Below are experts of layer 9 (counted from 0) of a mixture-of-experts language model. Rows are named router (the router's row for the expert) and show model dimensions 0-191. Each number is 500 + 25 x the weight over its row's rms, rounded and kept within 0 to 999. Numbers have three digits each.
After each expert's rows: "mostly gets" lists some tokens that are sent to it at least half of the time. This comes from a sample of Wikipedia text that the model never trained on.

# expert 23
router:476509534524557540478498509534531484520519463552496486464492464507469471487501486531480509487489464490533519521535526478500540509488478481476485473533499495509517524451497502518502515462505474479512467495501528479532517507502503512503522490476542511464484484496517485472553505499483521511495506508554470469468506495477491499517535420504501474504519494523508520464524547508517504447502531512473464509494484485476512564503548490484514448479538534519485471521458486455478519528469500502455524448496498464487513519500522523519491510521480464489503493488524494534504490548487531478
mostly gets: " b", " Sh", " l", " Th", " st", " g"

# expert 26
router:537491478513529509516477491485491512459496500485498514526520500500509497488541488461507466508497493520467501467448520501518487478548462503525473505488495465516482512542562479506519486497480477513462465503496486476513466522476515499516493507516495501477525494532509482554464535477509519521485504447538495468544457518491463541467496518492493477546498473461490532516515511475489493531531486478538518514517526478510512535461430481509486540510522519529504488520541512444481510525540545494519506501506494501515449483513467485490481468465475528527438459510504516524515525482533531517
mostly gets: "|", " —;", " |", "%;", " ·", " *"

# expert 16
router:493489501453509482504510466529481504486536513504477535509525486491474483517502486478533496524515465472485504526482487547465496466492462504514461518534462520473467518475520543524497527453470490514501474451479491468468472524524474526483533500508548509472524532476480563457517510465525467521489477533491520471505518500513475503495465477534528484469470521479504502497468458506526524542489519541509503536490538497565500520512517521493523514483493503449495545468521513502495431495529495517547489516508514528535471510512481509539471508456494493482518500496530493498466509530515475518
mostly gets: " US", "-S", "X", ".S", "R", " USA"

# expert 29
router:477490517499522523490530499522540476468519534543512468483545503501482473498539474485490509519525492518498508511498548477494465556490486478504487500478518507454510499480466477514488527498509468502545510475461522544494502461516480475505528483441504504458513501480506476470509503452526469567523499488498524505522486498482498498477486534513495452478526531513523485509495473469520507453509530487517506546482473554528517474513526527494522485500444496533483541544517503516523514554491513501485493503501472480479470461489503557529517522440446495514505522511472464500474470505506521498
mostly gets: " p", " c", " D", " d", " N", " n"

# expert 10
router:472464499475488469518517524482462494446502510464551510521518489548496524474480535506515513458475539519453482502481494537534507489531512534503490492477487454471485495474530507482498507478491515520559521487488480492502555495507503465470504502520471514466514482494508479450489525485518529478490500520519519514510530489503506473538516479477489526506506519529483527501513480492504504547490454520534513471468468437503477520481464499506526468526519470505497517507518464500531509445546494505489501517529460481521537521497472501535523468476555509460468474495511518505584517496490510494
mostly gets: " Ar", " El", " Le", " O", " La", "ü"

# expert 8
router:495518544519542505479507458479492509496485532484545466491520489493467492476462472491506525492506459518470485515491539471515508533487518536467474492479546489508504459439454525490537473494476534478469504501494505501476481484456522531517542538512498525477482503526462508529510496501525537470479535514560510527511536519484561527511479480487489461490468487454546537463496497492475472518520507493489473544491470534501510506510511519486503487469550490493499490520488472513515487542515508500458518520495483544512506469538497549516481519494479484523514496456513518487479498527465451481
mostly gets: "\n", ".\n\n", " |\n", "\n\n", ")\n", ".\n"

# expert 0
router:528511505498500477464524507500474523512487488485509507467530482503489513496533490495466485496475487536488477517529508513471502474494472480510517514519516504554552510512493466486481486532534464512501515497496483507506511523470491450504493581548474515531540496509475457498451507487481507555512512509490481504444495552514499530479537480464551484510532516522512498527522467481506479483470534492450522500513500515474529488473533477477527467507474460498510511491473504536492495483513490468473526521522527469490461505508545569507514541526506526469500453511505511444497513484455463508
mostly gets: " transl", " collabor", " gener", "cept", "ploy", " achie"

# expert 1
router:495517499485474509488448522499555491465479502496532507487521491502530526505524518487452475525524501475511481460501478492540528515493501519506502516515536468505537501537495490518492478516554495512523531483513548477540519499538497500538528499487489466473497466468540477476489487515480512501514492510513508488461492480492463521568538509503508461473469542516513475445504484485512481446517495513500501472518446527479526524490523501551519460512508505501507495505482487557459495512467479456498476507518504513477500508485513448462508498515446478513515463573520495456489465468490504515
mostly gets: "ington", "mond", " Alb", " Rich", "shire", " Bur"

# expert 27
router:519464539493528480503524535497493493484516496512472478493538495502463514494508508450487529515530509511488526492478476488511498501530523482479511520478485483527466493500495466502526481507538526472531534486494476478465451510531480485520503497456509496456468507522481508514549510464489481503549559511508510526575529483489499489512485515502502506521511523458496501500510493531422455529491478429553441506482468533520489489512518473478504494508523526515484518474515473530518506529498487478509541487453496524492431542497490484491457489542513515528492485519471519478524515506497523487
mostly gets: " (", " \"", "–", "/", "(", "_{"

# expert 28
router:501513450463513453521505526512497525495489490459553537496503527507498472499466509492479518482521527473463486487530517510491508503488494492469539501525515467452526481461536520488480493459486502525487510489504521464504487551488489526465460489512488555546517543480529492476465483539472482472494515500484458492509546502497477530566519524497522523486534499499514458477472510496531519510498467488510511462532513496510493503498483466491508481530513490494479519539496525503489493472485461458545508496501507511549483506495550549476472525536510519471501491521500450464552497471548500470
mostly gets: "ala", "burg", "ova", "ko", "ini", "š"

# expert 14
router:508462522486506560514489493489507479520510517505488505500495515488498474495520524476474483464482464534491490508524495500520492523496524505517480427499522527505484470550544523534492515501550480520474460460471510525529464487471484516516475482524468452490520450520453533509524485537491512519500510478539515525530466507485481487469484494504495520531498509471459530486488522476499512463515519482515498499488525471531512442492546482536485482479469517460526491520485478543505518456484540553529523534491538502470515443525485479475474546486459516492527539510500519523507470508492508484
mostly gets: " JPL", "°W", " Total", " %", " Location", " Votes"

# expert 15
router:526462530520478466534483534467483487486513485494477508497533542530509520535494499494520519501492476521503519498525496498488454512493498467523459520519527493522471481524553474489495499525479512478467475466479564496492482517526529470480496508492493476492490514525433500533474517493500542480495479484518504478547462539490515475477491535485505493469520511445514518522460540492510514509558509483530496499482516532548503473487522520503505493534500496538513477477498489519531501466507485543502447507464488463513494464487520521479509545498475528461511518445487466505512450462531440493
mostly gets: "″W", "°N", "′N", "″E", " lb", "^"

# expert 19
router:501531497496496539529531527528475503502503519530492513485493535477522488496532484537550514540469498555513503516505454486444432502500530499502491516469489543495465503528500521532487536499498495476436493509525505506549507488448463468475478506482536494529495505506466508516484449505500444500539474532487453485509522496512516522470524520484507518474488479472514495478529519512511526468486507527544519505514516490535495504505468465523473494489506488415535482455492523539465500484480493502538481492515499496481505477484472472481503503506496511527513498492477535486524536521466498446
mostly gets: " located", " area", " water", " species", " land", " areas"

# expert 4
router:504523554508465496518540502509515460533465486503522496513520488485509460489494533487488470458532501486492524524502521485503506477513473490512495486467481508523461491480491494509502485458510527524514489477470478491510535506507509498473537465438483472442518500530519506437556518480509442513522523469506501527533499518519495493558541525460504501457501468522520524497510465518514502502498529524565498496509512522484478511476442520566527485520458505514516507480480533473484509549472512521459502463495490471510529438499503526504485503513515534520495497493518465512466511486536505503
mostly gets: " F", " f", " K", " V", " J", " v"

# expert 12
router:490449459502477494489481478517511537533492550517509492491473533507480507495504474465532497486487507539549503529511478493494487469526506482500505533486509530510467480534519540466511484483521519522501511494487490481455544544483480529526496491503521510538504506487488455492498521548493504496525553421496471470476484469533530504514540486526507501475527473482477485526508461502476545498444428518494541475494479487468519525496451550471519522511485505489506491499488535506523488483518499491482525491504495543487499543535494483498522488489507464498534540526514531497465460466477520523
mostly gets: " John", " William", " David", " Michael", " George", " Thomas"

# expert 2
router:487505525461476502513511459502512529522518480480471486492536492480518525526491507551498471460484485444513479451498447525519514500512484506497453461515511523527498529497497518525548478522502483517527502487524456505530538491508512430503520478485507514530452498461460491477497491509515533505508491515518525497506513506489512502511475525498478547466496471529526532494513498502520503496508483491496523473505495486450494543530539512452475455464474469453539530498489531480523474525532467546494518482484571498475469527485480475540507475495460497520512483537468519523486519523511486529
mostly gets: "oll", " JPL", "ool", "ub", "amp", "inn"

# expert 13
router:483520516531475501482505520494520496541486487493488486517473522492525496490485519460499500499507522527534467491516500514559520487507464510535513518505476520508532483446479503515549487520500474545496491493477488503453486524506493509518489475521471507499538455507524489529465482484520448503535502490479468480504493456498496479539521485530504552460454490524511473514520503517426531510528533467532474503511528499542508465520489540517500500456536527515483488493522479416474443502547511512521482503526540510504523512480521502500510490498513547509527502550480481503465484447493491505
mostly gets: " by", " including", " includes", " under", " appointed", " received"

# expert 6
router:471491545515507517501484492493491505490491514462480491556493564459528510492500522490479540496523477527504554465472488467531501531477524551495514487518514489491518488522518496481475498480501523508470478470524537512454464523503504512475472506506504521477475511490535508522532465468510489507510508482549468474502497479492511477469496505459477496523490527521501497517490463549522501457554464512466520512495546507473545482438496504504456487509498497501515478484489520505486500478533508465529511507523477469460519509481495490543541478483547495494503519485470476476508475559577488457
mostly gets: "″W", " Genus", " Coordinates", " ·", " Species", " Location"

# expert 9
router:503527476510524506496519477507517504541530459465515471503478507503540521514506468457505507521534507508524528460465492527478470452524525546500525494504480521500483514470523474470474478493492513470469535510540518526484538499513509522500519517468531504467505535516489475523514505476520498558476550436485542511445536473483513500473498514459502482472520498518496509508503503543496495541489484502473473530471450516472477527533485513492499496497501531528490489551531485493469488485500453467494478506505508500517491546524499472540456469483512480516517451480492501544484485451461506540
mostly gets: "=", "-", " ==\n\n", "\".\n\n", "',", "|"

# expert 24
router:500501573508460493486523484468473484512487479490454458538475469483480537470491490481474471487442479478514524490519525511510458523490520467515533528503474505497457504525502519501504499526475542509487483527508478499487484518468508450530542529467570503482485525453538503484510499484503526507528529460497505487441489531526482524505488514485513468549504503510470486498495501523459489515497517526530507502503497526483477499472509482537498529488452537510507552488508485534535507527469498512526527487478464483494523524496485512547486460535462535465485505471486530499531522509541527506
mostly gets: " ", "19", " $", "°", " −", " £"

# expert 18
router:468552486528473541536489497472504476488499501507518491484489532477539484520517484527492531516512510502507494495509489465513548473512529487527523484476516484479534494513483524481504493463521477442545487527529483521495526444505485508521527540518510467535486520533513506479485545483432448480489485522496502512480475488499484494522432456525497502519461499460523506521513488468482471547513493516491456505479457431462455520523526544523490502469518518507493519479503468524500502493507531537510529482478470520504523520491492520498529490475506514516473516465550530526462514474512501500
mostly gets: " You", " Love", "'t", " Be", "!", " Night"

# expert 21
router:551512448506495530465416523500535508452533467512541520500522473498483492521494454537496491474517488532568477460516522510483521489513494520499501491482490493506514504508505485519497520504463517494511470500513497471488513523504483482511486506532459482530453536418543476493510455527484482495469527512527508494513511489527509509569471518500468515484558476509519475498458435516531514530497472507489485486526527479506469495518507497490475490475538497526441494530479524495492507487522541528528472529505498542508470504491488490476462515504489479499500493502491514482533503505518505491
mostly gets: "iy", "ō", " Smith", " Jones", " Hong", " Lee"

# expert 17
router:538489542509466477512450528478451485494429512490475516542492485525506487500464501536535506524492520481483486540502476505479524556513504496478494508526491558480471460515493529510506485541490499470512502533491487570474541474476454508456508466469521489498484483501513485528512529503491477475459468492511511473512483509479530513459491487478487484521471528545521483458513508509526485468491522501476528531515523477504544494522482455523475544521516525497481483516484486479517518438463539508460502521507530510514530478491511484500497503519525449532495501522501489513460481486534509520
mostly gets: " first", " all", " other", " three", " two", " part"

# expert 7
router:504519528511480503499507490527529467524459525476508534481490476488485493485480509518530504533468518520535475508466526483476521483498445517481500525510502503474522469460481470484497464485493519494463501515499516532577456490499518516490475508473466472538519516509519485525458476501501517540462511519490515517492524510486514529499480518536527522475519528458457484487526488545436531467456450466520532474498495513505437486515501509479498492511482492511503482459543504509468504531523511540530493461491508547512470525540488487517541547536516484532500511485513507505514437491494511490
mostly gets: " when", " where", " after", " which", " before", " until"

# expert 3
router:466455531521475535513492469496496521531489458502465544539480495504534511491527529509490530473498516495517500485473509495507463496486481468495510498504469517492512519540521467527537531506459527436515496551480492473483509457516522508489485502514527513534496494536504514526460494522521491513509463471487444526530470513525516495475505498484495510497510479491509468479499542509455508515535482463512473496465493557495559481554481499496487492476522494464483482459511497506484480460546488542542476486508471482454560488519511484504519535486527477481445521491461499507531512527478510475
mostly gets: " was", " being", " be", " been", " =\n\n", " is"

# expert 22
router:542495510527530517468509491496513480513494536513511498494500492484509486496486506503516506501470468479503526477451534524474499529541543494477492509518485457527521539527542471492484498533472496486454473502506497548463461498538522479509511463544490506524472503447525524471515542473514506468464495472488530517534500506510482486495536484543482539510511512486451483516464493545482484472494464468486488470475529488516476465459499493491544489543501475510511513480512535498513502491480459513451475489570499518520519522525462558530503470512516516528483541482476504515454531477496486527
mostly gets: "20", "60", "00", "21", "10", "80"

# expert 30
router:478515561478487474521456484521501525518495491533495468488491489473466489499510495542516497486515485497513525494480525522471512547472517541484493519494513514516489474475484533525481502507505490481461509534546504503544495470479484514532493480518466526553508469509466522540452516510512494471512480492482477504482494502509504498515484505468519538474509462509472494488506470470456470520447511531453484516454517512546484448502488539493496489534457481545513512489514427503516507518463529528523480500524515530491547486496495472451545484530494520539545484492519500476547538515502480511
mostly gets: " made", " released", " won", " played", " used", " him"

# expert 31
router:501516478446494490512531506490508525476507525518499541524466501544553450488481498517507483522475505548483517500526476477536498500479509522499524477493488530517466530549515514492493500533473491467463481516541515450506471460487466534478502547521537453524510529551492533492499469523458459517510502524484497523491493465511493453468504484496503536490489474491481517496481529503520508516510526499456508493521558493537459472499516493488447537458491498475513499481473505493476469468493505466491440501518510547531476548507501490479508503500511496510478478493536456495462525516525470521
mostly gets: " University", " World", " government", " Award", " Film", " Cup"

# expert 11
router:514513480511504505480465486523462491468498467520519524510473503465476483470461506464478477547474546477491552527506498510539491583496461517512545517527516473533537517492523477512514452460487491457510471508493512556504490468478491506504534489512525512497510512444500494547484506509495508458502480492447515508494516487483536488497505483500477513500457514513513493500479521524535547486467546533441539512488530500497480511504533523504474551522466510528508506513522498477506492494508521504457469497507512455516547543499517508460513517461483496522488499505468497520520493513493522449
mostly gets: " the", " his", " their", " its", "The", " this"